{"num_hidden_layers": 10, "experts_per_token": 4, "hidden_act": "clamped_swiglu", "router_score": "softmax", "normalize_top_k": true, "routed_scale": 1.0, "balance_loss": 0.012, "balance_bias": false, "router_cosine_scale": 10.0, "init_std_router": 0.0251, "norm_eps": 1e-07, "optimizer": "soap_variant", "max_seq_len": 512, "train_tokens": 736100000}
Below are experts of layer 2 (counted from 0) of a mixture-of-experts language model. Rows are named router (the router's row for the expert), gate (a neuron's input weights, with its number), up (a neuron's input weights, with its number) and show model dimensions 0-55. Each number is 50 + 12 x the weight over its row's rms, rounded and kept within 0 to 99.
Before each expert's rows: a language model's description of what the expert responds to. This comes from a sample of Wikipedia text that the model never trained on.

# expert 11
What it handles: Word-initial consonant pieces
router:55 72 46 65 47 56 40 54 71 45 51 56 52 52 52 40 27 55 54 55 62 69 32 61 53 58 58 63 49 69 76 64 36 63 41 49 69 29 57 24 57 62 68 49 44 68 46 44 74 57 57 57 62 53 37 50
gate0:57 60 32 53 63 69 45 61 61 47 41 31 73 48 39 50 53 49 57 46 52 53 47 45 45 63 30 51 52 62 67 32 53 41 52 64 53 33 40 46 48 76 30 28 41 66 50 31 57 56 40 94 50 67 67 53
up0:56 57 50 31 40 58 42 54 57 64 43 45 57 32 37 39 38 61 54 60 45 62 54 66 49 48 73 59 61 64 40 52 38 50 56 47 39 39 77 46 50 61 37 51 46 30 61 52 47 62 42 55 46 62 41 44
gate1:65 57 46 53 36 52 30 53 63 49 54 44 53 50 37 37 42 75 62 68 36 49 49 57 52 54 60 34 41 74 45 34 45 51 45 61 50 53 57 59 50 36 79 57 45 41 47 34 47 68 40 42 38 55 62 37
up1:56 25 49 48 65 61 73 55 50 56 64 55 56 51 75 31 37 59 42 55 42 53 41 42 78 43 48 54 55 68 49 50 63 46 55 54 57 72 52 59 54 54 41 39 51 53 46 56 39 63 52 80 45 19 49 63
gate2:47 47 36 46 39 38 49 52 51 65 15 22 63 48 38 52 65 41 51 48 53 45 52 40 55 47 70 47 57 48 61 39 45 61 53 54 59 56 34 50 37 52 50 41 60 68 44 60 55 63 54 42 54 64 43 40
up2:33 51 40 54 42 34 34 58 62 50 38 60 50 63 42 52 56 52 51 40 67 29 75 49 44 38 54 48 61 72 48 43 52 47 39 51 48 53 53 73 47 26 53 34 83 52 69 48 39 55 48 61 27 58 68 25
gate3:51 52 61 45 47 57 59 41 50 53 48 52 47 66 71 36 47 52 71 39 60 55 27 38 35 41 48 53 49 42 52 59 43 62 50 41 52 42 70 46 35 47 63 52 37 63 35 47 52 49 55 48 49 47 61 58
up3:48 41 35 49 57 60 55 35 67 44 57 61 50 44 51 36 64 80 55 44 42 29 53 50 66 45 69 31 46 57 43 60 56 57 43 52 67 52 43 45 26 45 62 51 62 67 64 62 70 61 63 87 48 45 44 35
gate4:63 75 34 57 67 53 45 70 58 65 53 71 48 48 47 35 54 40 47 36 63 55 62 70 78 41 28 45 61 47 44 58 53 66 65 55 75 60 36 29 68 34 47 57 42 38 48 41 37 69 58 51 59 61 59 70
up4:61 30 55 64 61 28 44 63 42 50 54 42 46 43 51 44 31 50 53 54 19 43 52 59 40 54 43 31 62 62 29 50 46 60 32 64 43 40 70 61 62 46 45 29 40 63 36 31 42 55 45 44 50 55 41 32
gate5:64 80 31 60 55 48 59 80 52 61 71 48 45 37 63 37 51 52 36 58 66 59 57 71 58 44 72 67 59 43 49 40 55 46 45 60 52 42 49 34 39 58 57 66 63 43 52 29 48 35 70 58 48 63 18 32
up5:37 61 49 44 59 35 66 58 51 50 47 40 63 38 56 43 55 53 65 30 59 26 57 52 74 43 46 61 48 57 22 64 39 58 59 35 65 22 49 49 46 79 47 13 57 80 49 55 32 42 42 40 59 61 55 65
gate6:49 59 63 33 74 40 46 36 51 64 80 48 59 27 51 37 35 63 51 34 55 30 54 68 50 43 44 48 57 42 57 48 54 43 52 45 50 50 38 37 58 32 40 41 45 41 43 57 63 26 39 42 48 47 53 43
up6:63 70 66 62 31 32 51 42 45 55 45 46 51 43 50 40 35 65 59 54 68 42 56 54 60 68 58 65 53 52 51 48 80 63 61 56 48 50 75 33 55 25 52 60 53 50 41 51 41 42 54 55 30 43 32 54
gate7:51 34 41 50 39 65 73 47 60 61 61 49 67 47 62 28 38 42 26 70 53 49 64 52 39 57 48 49 53 45 75 44 32 53 61 60 40 47 60 24 49 48 57 51 51 67 62 33 46 65 52 29 57 58 47 44
up7:53 48 47 47 66 56 55 71 61 50 44 73 61 41 30 61 54 38 68 60 36 37 39 47 71 48 50 66 55 49 32 57 47 50 36 57 60 46 44 57 50 52 59 34 54 59 50 45 52 22 38 62 51 44 61 46
gate8:44 68 45 71 61 43 51 71 49 44 56 60 57 35 46 53 59 61 20 69 61 75 62 62 36 42 30 60 61 54 63 33 47 71 47 52 49 57 64 58 55 70 73 13 57 52 44 32 47 54 46 56 50 46 37 60
up8:33 62 64 45 39 41 70 48 51 41 40 64 43 40 58 75 54 58 61 51 75 54 67 42 53 64 44 36 59 62 35 32 33 42 55 28 18 51 32 41 39 56 52 74 42 50 44 58 66 49 44 34 42 37 59 27
gate9:45 49 53 41 63 42 57 63 59 45 55 55 34 63 59 55 42 61 66 52 40 63 46 54 75 73 66 39 70 44 58 51 48 45 18 44 41 48 52 52 58 48 45 36 61 45 63 40 64 50 53 60 72 46 37 43
up9:82 11 51 32 57 48 58 40 69 51 54 54 30 61 41 40 53 32 25 37 69 53 46 55 39 47 42 41 53 36 36 49 42 38 31 69 57 45 43 50 41 34 36 49 50 52 25 53 65 65 53 42 55 57 49 34
gate10:35 35 54 36 56 49 52 43 29 48 52 54 54 32 51 67 68 68 45 54 53 35 36 57 26 61 58 54 40 41 58 44 65 50 61 66 52 65 50 61 46 65 48 24 53 59 57 55 60 51 40 56 60 21 51 36
up10:47 45 34 64 54 55 53 40 57 43 52 65 65 50 72 39 46 44 49 49 59 70 42 45 75 37 49 44 26 53 40 36 35 47 59 53 61 38 38 50 41 53 34 50 73 39 46 33 47 55 75 79 49 43 30 83
gate11:56 64 64 38 00 58 59 89 45 76 73 38 56 57 36 48 54 42 55 57 63 49 67 67 43 45 54 45 72 59 35 45 42 51 64 50 54 39 50 38 43 61 52 21 59 26 30 75 52 47 72 48 69 60 51 54
up11:37 68 39 60 20 28 59 72 39 67 89 49 44 48 36 40 67 37 59 44 32 33 34 72 33 51 60 57 58 31 45 55 68 58 32 42 38 38 41 27 55 50 51 60 41 55 19 50 59 54 63 43 63 27 46 42
gate12:49 31 46 78 48 30 52 27 69 46 44 61 58 27 42 52 34 37 44 52 49 37 45 43 74 66 54 46 54 40 42 42 46 62 33 39 40 42 44 54 26 53 48 46 73 49 47 18 51 42 44 56 54 40 45 65
up12:43 61 36 53 44 58 34 43 35 30 55 64 36 46 41 42 67 36 43 55 38 59 44 55 48 61 53 43 52 32 45 44 61 31 61 26 41 52 50 43 49 35 46 61 19 54 38 66 36 49 46 50 56 53 69 50
gate13:67 36 46 54 64 45 49 82 48 48 71 44 58 40 42 47 63 37 49 70 70 37 64 55 59 44 58 62 49 47 43 63 76 49 38 29 34 40 62 59 51 28 60 43 51 50 38 61 49 60 54 35 41 47 56 51
up13:45 61 57 86 49 55 49 52 54 29 28 48 70 75 50 33 41 53 58 48 27 41 57 45 64 49 55 51 62 55 41 51 31 61 52 69 35 30 56 40 30 32 58 50 45 43 30 47 71 68 33 52 48 77 63 47
gate14:65 51 70 56 31 72 32 44 46 62 40 47 72 51 48 54 52 52 62 40 40 67 45 47 45 52 47 65 54 58 39 40 63 51 32 38 57 51 55 49 52 68 50 49 68 55 40 46 59 08 50 75 43 34 40 48
up14:41 43 49 53 33 50 71 47 50 58 34 46 69 52 65 53 59 57 48 37 46 53 42 41 55 58 60 44 59 43 31 43 48 50 51 38 51 65 48 35 38 44 58 45 57 56 61 41 36 41 63 41 65 42 47 72
gate15:45 64 15 68 59 59 51 38 53 73 53 42 48 58 53 51 43 62 57 43 57 30 42 62 37 42 57 41 44 64 77 51 33 54 63 33 45 41 34 38 43 33 51 58 41 56 53 67 55 37 58 48 76 31 36 55
up15:63 34 57 44 44 62 60 70 54 52 30 73 33 51 65 60 62 67 30 65 41 55 67 41 53 53 58 49 56 51 45 27 62 48 44 46 55 36 49 56 63 47 44 57 39 45 78 60 51 65 29 33 64 46 51 52
gate16:32 45 59 46 47 45 53 67 73 59 51 31 55 49 28 27 36 55 52 54 49 41 54 28 70 38 49 35 51 55 48 52 43 61 52 46 56 75 35 35 41 66 58 74 72 42 70 55 55 71 65 29 39 49 52 41
up16:25 53 23 49 62 44 57 61 41 44 71 56 48 56 66 33 34 44 22 23 55 46 59 70 64 48 68 29 48 36 64 62 60 76 51 33 28 40 55 53 63 64 60 47 43 42 49 76 48 56 70 38 34 42 43 43
gate17:32 60 45 45 47 58 33 33 45 67 40 42 41 63 28 49 45 39 53 42 46 49 62 49 51 55 46 56 49 56 57 31 79 51 65 11 59 46 64 28 62 69 60 55 43 36 54 63 49 49 57 56 39 76 27 48
up17:49 57 63 62 49 61 55 52 39 47 51 66 55 46 46 51 56 40 36 49 48 45 35 36 32 32 61 52 65 52 54 56 33 72 44 31 54 52 58 26 60 38 55 42 60 46 31 47 55 43 54 37 27 45 21 56
gate18:22 37 54 51 50 50 53 25 49 56 47 41 40 58 50 37 55 62 68 59 50 33 65 52 61 72 49 51 60 37 44 52 38 29 45 58 57 44 64 31 38 44 69 67 47 68 54 54 68 51 58 59 46 49 78 41
up18:61 62 44 28 55 51 59 64 59 26 64 64 46 22 64 27 56 43 33 48 49 55 32 34 42 36 54 56 51 62 43 46 67 60 62 58 80 38 48 57 37 54 45 43 63 56 36 46 64 42 47 56 53 57 33 43

# expert 25
What it handles: Clause connectors and pipes
router:51 53 52 59 55 49 49 56 45 35 48 66 46 65 55 39 54 53 47 55 38 55 63 44 32 65 55 41 49 67 32 89 53 17 55 65 40 64 46 77 52 43 47 50 41 51 56 52 39 40 52 51 41 59 50 57
gate0:56 55 43 35 58 56 44 87 58 75 35 46 59 43 52 42 47 63 46 46 51 49 46 51 48 59 54 63 71 41 49 59 38 35 54 46 46 36 41 46 78 57 34 22 33 41 69 49 61 58 58 57 51 60 59 55
up0:30 58 59 58 57 56 45 36 41 28 65 55 44 36 30 45 33 59 29 43 50 55 42 60 44 34 46 70 41 71 61 41 42 62 33 58 52 55 67 41 60 61 67 45 62 42 39 52 47 67 52 58 44 61 49 48
gate1:62 46 70 63 45 51 58 31 60 65 51 42 55 23 48 62 45 65 54 51 52 60 40 55 53 65 51 49 37 62 54 68 44 62 51 58 67 48 57 38 52 36 50 60 33 39 48 30 52 59 38 49 44 50 73 46
up1:49 56 52 44 59 54 69 62 58 47 63 59 48 59 67 42 49 60 59 60 47 57 42 53 70 59 54 54 52 49 55 38 44 55 43 48 56 64 66 85 52 42 53 49 51 56 31 47 53 56 33 66 72 66 54 41
gate2:32 51 40 42 34 26 61 52 44 46 33 41 66 57 59 55 55 49 41 60 50 43 36 30 48 88 56 44 54 36 54 36 72 45 65 57 71 48 57 62 45 55 34 57 43 55 52 60 37 47 64 43 69 52 39 31
up2:48 57 61 59 29 46 35 38 56 51 38 51 53 83 28 44 38 38 43 69 61 52 61 36 30 58 34 37 58 66 57 38 47 57 41 46 58 57 34 44 53 54 33 42 72 57 50 47 59 45 41 70 34 44 69 46
gate3:48 48 69 37 42 72 43 36 24 42 74 64 49 45 60 42 61 46 64 51 77 62 51 46 52 57 61 71 63 63 44 51 46 56 50 64 38 78 61 42 64 33 66 40 57 41 50 56 44 50 65 42 37 49 58 58
up3:35 54 35 57 52 39 65 37 74 40 50 57 51 72 43 35 69 43 48 60 38 57 62 38 63 56 66 50 48 45 35 56 61 48 66 49 52 71 52 72 42 56 80 62 58 36 67 48 48 44 47 54 55 55 32 41
gate4:59 47 44 79 75 51 31 61 51 61 65 51 38 43 52 32 44 61 31 33 56 37 49 25 33 62 32 41 68 35 50 53 67 69 63 36 46 52 56 50 63 53 50 39 61 46 32 55 37 69 56 49 53 67 58 67
up4:49 38 43 48 60 46 53 62 47 46 37 62 44 30 72 71 53 56 59 65 30 47 55 62 33 46 47 40 67 37 58 45 62 39 58 41 51 29 34 65 61 61 43 27 47 52 62 58 38 58 32 47 59 54 47 39
gate5:62 60 70 72 55 28 49 70 45 54 52 48 54 40 63 39 48 60 23 52 67 42 63 58 40 38 61 72 62 47 28 52 52 50 31 48 70 47 81 72 37 46 57 37 50 63 54 39 45 49 53 49 60 42 53 41
up5:51 34 51 47 49 53 76 48 52 36 46 62 44 55 68 44 45 40 28 27 56 45 63 60 36 57 57 48 50 40 47 28 44 80 42 42 56 52 42 46 42 56 53 38 33 71 43 37 50 41 61 34 46 55 43 69
gate6:36 67 73 32 81 57 55 25 78 51 54 60 50 40 56 34 53 53 54 59 70 50 42 61 59 52 58 51 59 50 52 73 42 34 48 47 55 61 42 50 39 37 43 53 51 33 48 47 53 61 57 48 45 53 45 46
up6:52 64 61 36 44 53 37 57 51 50 35 48 51 48 59 50 37 53 58 45 55 51 62 58 43 51 47 45 53 44 53 43 50 60 40 70 55 30 57 48 59 36 61 48 56 63 46 52 41 43 52 56 57 58 32 61
gate7:54 14 56 40 46 44 84 21 56 68 46 70 67 53 63 51 44 34 26 62 42 37 62 66 52 50 54 58 50 30 80 65 49 40 54 63 55 42 51 38 51 42 49 62 41 22 58 54 32 58 52 46 71 49 52 59
up7:49 56 71 29 38 47 51 49 30 45 67 65 57 52 37 26 58 43 69 55 41 37 53 37 50 77 64 72 65 52 38 61 22 40 32 61 39 39 41 53 47 50 56 40 52 57 49 66 56 39 52 60 54 47 39 66
gate8:50 67 32 56 38 48 41 52 63 45 27 38 44 37 36 45 45 58 39 36 46 43 66 67 63 51 45 41 48 41 57 53 55 52 70 68 79 68 59 66 47 60 54 41 56 76 62 22 48 54 48 36 44 58 31 54
up8:52 67 61 45 61 66 59 48 45 41 65 54 57 31 59 62 47 67 62 48 58 42 32 47 39 51 66 53 48 45 21 27 54 51 67 31 34 75 68 47 68 73 51 60 63 39 42 51 54 36 38 51 75 46 58 45
gate9:34 54 51 40 69 33 37 51 49 76 58 58 60 50 43 37 43 59 53 53 44 46 36 50 53 67 61 58 52 51 58 59 41 17 51 57 40 76 48 56 33 41 47 16 55 43 57 55 56 29 59 70 59 68 45 47
up9:53 34 42 36 54 49 49 41 39 38 71 41 51 57 32 65 54 63 45 58 54 59 54 32 55 66 60 65 66 60 44 50 52 30 48 64 56 66 66 48 39 38 57 40 47 25 30 65 44 50 51 54 56 37 40 46
gate10:39 50 40 31 51 55 37 63 46 53 72 78 66 50 42 34 63 37 40 45 66 19 52 51 46 58 46 76 59 53 40 73 50 39 61 46 45 65 39 65 40 33 36 05 49 54 57 54 34 44 53 48 49 57 50 63
up10:61 54 66 64 52 57 63 46 36 50 57 41 32 56 76 50 54 33 36 67 33 64 55 52 68 50 43 49 53 54 49 56 35 32 72 48 49 47 43 59 76 46 29 48 67 43 46 52 38 56 66 58 37 55 48 62
gate11:59 58 58 29 15 46 54 80 39 54 79 39 50 51 55 40 38 50 40 56 62 48 55 53 25 59 41 47 50 58 52 63 49 46 61 64 50 39 66 37 31 55 45 34 53 36 30 59 55 52 45 54 48 41 46 49
up11:43 77 27 39 19 50 62 97 49 78 89 53 74 44 53 56 40 50 57 51 34 54 31 54 48 67 46 40 56 52 21 40 49 48 45 36 46 29 42 53 34 36 50 47 55 52 45 57 47 52 51 50 55 32 72 50
gate12:34 44 68 39 34 39 67 40 63 40 51 51 64 55 62 43 46 64 32 50 49 43 48 50 68 34 47 55 55 65 54 66 60 63 40 40 43 39 51 49 36 45 37 35 51 55 49 36 54 40 62 53 45 38 52 47
up12:17 53 39 40 40 62 62 40 63 47 64 52 43 61 33 34 37 44 54 55 34 53 54 58 66 70 51 33 50 33 45 28 49 48 67 44 51 54 40 54 56 33 53 63 29 53 36 56 59 48 45 61 56 35 33 60
gate13:54 26 37 61 56 63 46 63 64 53 66 33 68 30 68 30 63 39 51 70 78 35 68 70 50 45 60 55 76 49 51 59 64 34 40 65 62 75 30 57 54 39 54 53 65 50 32 55 61 48 56 48 43 55 57 62
up13:50 54 74 67 26 56 55 70 36 37 32 38 58 55 67 54 42 41 65 44 42 51 63 47 58 37 58 51 60 42 44 42 55 60 60 43 59 48 34 35 45 51 41 40 27 54 34 75 48 73 53 57 43 53 56 43
gate14:70 39 79 66 48 55 56 36 24 51 38 54 59 50 55 57 32 39 48 57 45 43 79 37 48 25 53 53 54 63 39 54 69 50 54 52 55 49 71 60 54 48 74 39 47 69 46 65 44 47 41 50 48 48 70 51
up14:53 44 32 38 61 52 69 65 40 35 62 54 50 49 67 53 55 33 35 29 49 56 43 54 49 67 65 56 40 53 43 53 48 53 37 63 51 34 63 41 61 41 49 54 58 39 48 63 38 55 45 45 74 61 49 52
gate15:26 52 44 33 65 39 22 60 37 51 47 42 46 54 47 47 56 55 73 53 70 69 48 43 62 49 50 39 61 43 50 35 46 65 47 65 34 59 41 51 50 53 53 51 43 38 33 52 33 59 53 41 68 50 38 36
up15:53 38 62 63 42 72 58 74 43 39 49 56 51 59 39 45 64 78 63 51 70 46 68 48 47 68 36 27 62 71 48 43 46 55 54 47 63 41 58 52 64 46 58 41 52 42 43 46 14 40 40 50 30 40 53 70
gate16:39 50 61 48 38 45 42 51 50 46 52 55 56 52 39 45 53 42 47 59 54 39 50 27 48 19 53 49 55 72 39 63 29 48 51 54 62 69 36 56 59 60 45 53 59 38 68 55 58 74 54 59 43 28 42 44
up16:37 67 34 63 62 37 47 49 59 41 56 36 43 50 56 49 53 49 33 33 28 39 61 62 46 37 62 40 51 49 39 36 63 76 58 51 47 47 29 32 74 62 40 59 44 49 62 40 42 52 58 32 49 60 50 29
gate17:38 56 48 62 37 51 64 36 63 50 54 20 55 53 48 42 53 51 35 71 56 60 53 32 42 45 43 53 60 40 61 54 56 55 47 33 61 43 58 39 68 73 34 39 44 46 62 43 68 58 33 41 33 48 50 40
up17:51 64 53 63 45 71 46 60 46 24 34 46 72 57 63 59 59 53 42 50 53 25 45 40 54 44 47 53 63 50 45 35 44 62 76 39 61 42 69 50 42 50 65 36 63 56 32 46 61 58 40 57 39 50 14 52
gate18:52 41 66 49 57 63 51 53 57 53 40 57 59 36 52 64 62 60 54 48 42 51 47 43 31 57 45 42 50 47 40 48 50 40 59 39 44 89 52 59 34 34 49 44 50 75 55 68 42 32 40 62 46 53 57 52
up18:68 53 49 32 43 61 58 61 55 17 63 55 54 49 64 17 73 29 38 50 62 61 48 31 40 43 69 68 50 59 56 42 56 47 47 50 83 37 61 51 35 66 41 54 43 56 36 41 37 62 52 52 63 41 39 36

# expert 28
What it handles: Suffixes, quotes, relative pronouns
router:58 55 35 49 40 57 40 45 46 48 39 46 54 43 60 51 48 44 43 50 65 54 67 49 90 45 52 75 43 69 18 99 50 36 48 59 64 50 57 81 53 54 46 49 56 54 62 56 39 47 57 59 52 50 55 47
gate0:37 52 50 69 56 58 47 68 42 49 46 43 64 39 58 58 66 62 60 35 45 56 58 65 48 57 46 60 57 45 28 62 52 54 31 48 58 36 44 53 69 49 35 45 63 39 80 60 61 34 33 58 44 61 84 48
up0:50 55 27 33 56 57 30 49 46 58 65 49 63 40 44 46 51 38 55 45 46 55 46 29 36 54 60 68 52 68 14 26 25 45 63 66 58 28 73 59 57 52 42 51 50 39 57 54 60 51 42 47 59 56 38 56
gate1:78 66 65 59 38 38 57 30 70 62 47 45 49 24 48 57 50 57 55 57 63 58 54 46 52 60 54 45 45 69 36 44 19 67 40 48 61 54 64 42 52 40 50 62 68 25 50 31 41 66 50 63 44 40 46 49
up1:56 44 49 48 40 59 74 47 53 59 70 54 81 47 59 41 46 50 47 66 27 63 39 51 56 29 62 65 47 52 46 52 60 61 60 53 56 79 54 68 39 37 37 47 38 59 38 44 47 38 44 66 43 51 43 48
gate2:43 29 34 37 35 41 58 43 68 55 25 46 42 47 37 58 49 43 27 55 45 61 39 40 49 70 56 54 33 50 52 57 62 59 51 57 61 29 57 52 53 54 23 54 51 49 42 49 58 43 40 38 60 45 57 40
up2:38 42 40 43 52 43 35 57 72 67 32 40 37 60 36 50 57 51 51 41 51 48 67 27 46 47 45 51 38 87 45 47 54 49 62 49 54 64 48 56 48 48 47 32 85 32 55 61 41 54 57 68 37 44 77 56
gate3:60 54 70 39 41 59 52 33 50 45 53 52 36 53 47 38 55 65 51 45 65 72 50 32 32 37 43 63 68 41 32 63 49 65 43 65 41 59 52 61 52 42 50 56 51 53 46 42 50 31 44 47 41 53 74 66
up3:56 33 40 59 40 73 42 33 56 39 60 32 61 46 69 52 61 51 60 41 42 36 68 36 57 40 46 40 26 64 51 37 53 54 45 27 44 70 53 68 53 77 62 37 62 57 64 42 40 38 63 57 36 47 30 52
gate4:64 54 38 65 46 46 36 36 54 75 63 61 53 37 59 47 49 36 32 32 39 50 48 55 61 39 44 38 67 47 47 52 46 43 60 55 52 42 43 54 59 59 60 48 51 41 48 53 47 50 52 77 47 54 43 50
up4:52 43 43 62 46 15 56 76 72 51 51 50 44 38 54 68 53 64 47 58 44 00 42 58 40 51 45 46 52 40 60 51 50 52 55 47 38 36 41 58 55 34 41 53 51 43 49 53 46 64 53 46 57 49 39 52
gate5:54 37 42 41 37 30 43 61 50 59 62 39 53 27 69 31 49 48 16 60 77 57 70 55 59 37 61 65 52 49 36 45 56 56 44 54 64 38 59 64 41 50 58 39 70 67 57 41 72 52 56 43 50 54 49 54
up5:59 43 50 52 44 51 48 53 62 63 45 50 49 51 45 67 35 27 61 40 45 27 54 48 75 52 69 61 46 56 47 44 37 68 32 59 70 43 61 54 48 73 57 31 56 61 30 36 49 34 60 53 50 53 31 57
gate6:56 51 52 49 65 45 45 64 48 43 56 56 66 44 55 44 48 44 63 44 49 47 42 64 62 50 62 61 57 45 45 65 64 43 42 47 55 49 52 38 66 33 39 27 38 23 37 33 58 42 72 51 44 53 33 28
up6:51 61 61 43 61 50 64 57 56 43 32 38 61 56 45 53 42 45 47 54 60 40 65 53 65 59 38 54 48 58 32 57 62 75 57 74 64 51 62 46 44 40 39 46 56 55 61 49 39 29 60 69 35 54 57 60
gate7:35 36 58 43 22 54 71 41 49 58 51 32 47 62 61 62 34 54 51 53 55 33 62 69 67 66 34 70 39 53 72 61 22 33 62 61 51 56 69 46 45 38 68 60 49 52 75 58 23 67 54 63 65 41 67 56
up7:50 81 48 49 40 73 51 52 45 75 72 49 66 36 49 31 53 63 54 66 49 37 47 42 58 58 57 75 66 44 40 62 38 33 53 56 48 25 55 48 59 56 63 40 56 66 45 51 36 61 37 63 54 58 38 53
gate8:42 70 49 50 47 67 54 64 53 51 41 39 38 36 28 48 79 50 12 53 40 63 64 50 63 60 57 51 62 33 57 42 40 67 72 66 63 60 60 80 48 63 53 53 65 66 43 34 49 64 40 42 39 49 55 42
up8:47 68 67 64 70 57 75 68 66 41 43 33 35 42 48 61 40 55 34 42 52 52 47 49 64 31 45 60 66 47 38 45 33 35 30 39 39 56 63 45 46 55 43 64 50 40 41 59 54 63 32 50 72 41 30 38
gate9:54 44 46 62 68 51 51 50 51 68 50 56 41 46 48 42 56 54 66 51 57 49 36 62 58 77 66 62 48 45 44 53 51 50 24 36 40 52 56 59 52 62 43 31 54 24 34 43 51 43 36 59 73 53 50 31
up9:64 49 47 45 62 40 45 36 45 41 54 57 47 58 22 38 62 39 36 67 58 50 58 42 39 47 21 64 55 32 21 51 30 43 39 46 55 47 54 51 44 39 59 41 48 49 48 63 62 60 61 44 65 56 59 47
gate10:55 49 58 31 43 58 42 44 27 42 66 34 65 40 52 52 74 46 36 52 34 38 46 61 56 54 54 51 57 60 48 89 61 47 51 59 45 74 49 67 57 29 52 46 38 42 60 32 40 64 55 47 58 50 65 35
up10:53 49 60 63 59 47 43 50 64 46 41 60 51 49 66 56 48 28 22 48 51 62 34 52 34 37 47 46 65 59 51 42 68 38 75 40 53 38 42 60 67 62 43 45 54 50 64 61 34 57 56 54 49 42 46 55
gate11:47 64 61 46 22 55 62 84 39 57 79 34 44 61 50 22 51 41 66 43 44 40 52 45 44 61 56 34 55 58 38 47 60 48 40 51 47 27 50 65 42 74 37 42 42 37 36 75 58 45 38 48 51 43 63 41
up11:50 62 32 29 43 41 52 80 43 70 75 33 57 52 47 50 38 53 53 56 43 43 29 54 35 37 68 37 61 39 16 39 63 28 48 36 57 41 31 46 27 35 41 47 50 27 33 65 65 50 54 32 75 59 52 56
gate12:39 64 45 48 72 38 63 59 40 25 67 54 49 32 56 69 49 42 19 59 65 51 39 47 89 50 63 54 53 50 43 64 56 46 41 55 45 71 33 61 23 61 51 39 47 36 44 40 46 41 52 76 42 43 54 59
up12:42 62 35 51 43 84 39 25 46 34 32 79 54 57 43 48 70 31 53 80 53 57 56 70 40 75 55 49 55 48 48 36 39 54 58 38 54 51 46 37 52 43 52 53 46 49 46 59 45 59 52 37 42 35 44 36
gate13:53 67 43 47 75 52 43 67 35 39 25 42 65 42 57 27 62 45 35 51 70 58 50 51 76 43 55 52 46 58 55 64 64 37 54 49 61 71 32 59 62 29 56 40 47 54 36 63 55 47 71 35 39 62 55 53
up13:52 42 57 38 43 37 42 53 30 48 19 53 58 51 55 62 47 51 50 55 37 45 50 47 65 50 63 48 70 53 56 46 70 57 53 57 36 20 65 39 36 28 63 49 47 46 35 63 48 57 48 68 59 47 60 41
gate14:66 81 59 55 47 48 48 70 32 36 36 56 61 48 50 60 63 37 46 64 30 45 54 45 54 44 30 74 43 62 52 66 43 58 44 58 53 45 52 49 59 50 42 62 49 54 47 57 48 49 42 58 47 41 43 47
up14:49 36 45 39 55 36 63 51 52 26 59 49 51 62 61 75 75 45 34 27 58 56 20 60 47 62 44 55 41 47 43 42 52 38 56 62 41 61 52 34 31 53 71 53 70 56 56 54 48 65 55 53 62 71 38 59
gate15:44 59 38 48 67 20 55 40 61 56 41 37 40 47 50 39 63 57 47 37 60 47 45 43 47 58 59 36 40 50 56 52 47 67 68 66 32 51 38 51 50 55 60 52 36 38 47 44 50 63 64 53 69 42 60 51
up15:50 47 82 44 40 71 52 68 40 32 49 75 49 48 58 56 71 63 44 52 60 62 58 32 37 43 46 34 64 37 44 39 48 45 58 32 44 51 57 33 74 59 48 65 57 47 58 68 51 49 39 54 54 64 44 39
gate16:30 39 62 39 45 40 43 64 47 72 45 57 56 56 39 34 36 35 25 67 50 49 52 27 52 46 65 26 49 46 43 59 42 50 63 37 56 43 14 67 54 75 46 58 75 46 65 49 53 58 40 46 56 44 62 40
up16:54 60 48 51 57 44 57 51 37 34 49 35 46 56 49 61 53 40 47 21 56 42 61 37 61 50 47 45 70 67 59 55 54 65 39 37 55 65 44 60 82 53 38 56 19 63 50 58 44 64 48 33 73 54 40 30
gate17:44 38 60 59 45 44 59 59 43 52 47 37 49 61 30 51 52 37 47 40 72 52 79 33 53 56 30 37 19 46 63 48 44 47 52 53 57 47 52 30 54 57 43 65 50 50 30 59 55 60 54 73 44 64 54 39
up17:41 45 62 45 59 62 46 66 44 51 29 47 60 30 44 50 59 43 50 27 60 36 41 47 43 68 47 48 46 51 47 65 34 53 60 21 71 52 52 62 40 43 53 53 65 66 53 53 62 50 55 55 41 38 23 44
gate18:28 34 37 49 57 66 57 45 51 56 38 47 53 41 51 54 59 48 63 33 43 37 57 61 56 85 44 55 39 40 35 42 38 52 57 40 70 65 50 58 33 39 71 70 31 62 69 84 48 51 34 65 44 44 67 46
up18:63 49 52 30 45 66 74 56 57 32 56 65 35 48 64 36 42 56 39 22 63 59 45 48 37 51 47 58 55 55 41 44 47 51 49 51 78 33 65 56 41 55 43 37 36 54 41 48 35 62 34 43 65 58 48 24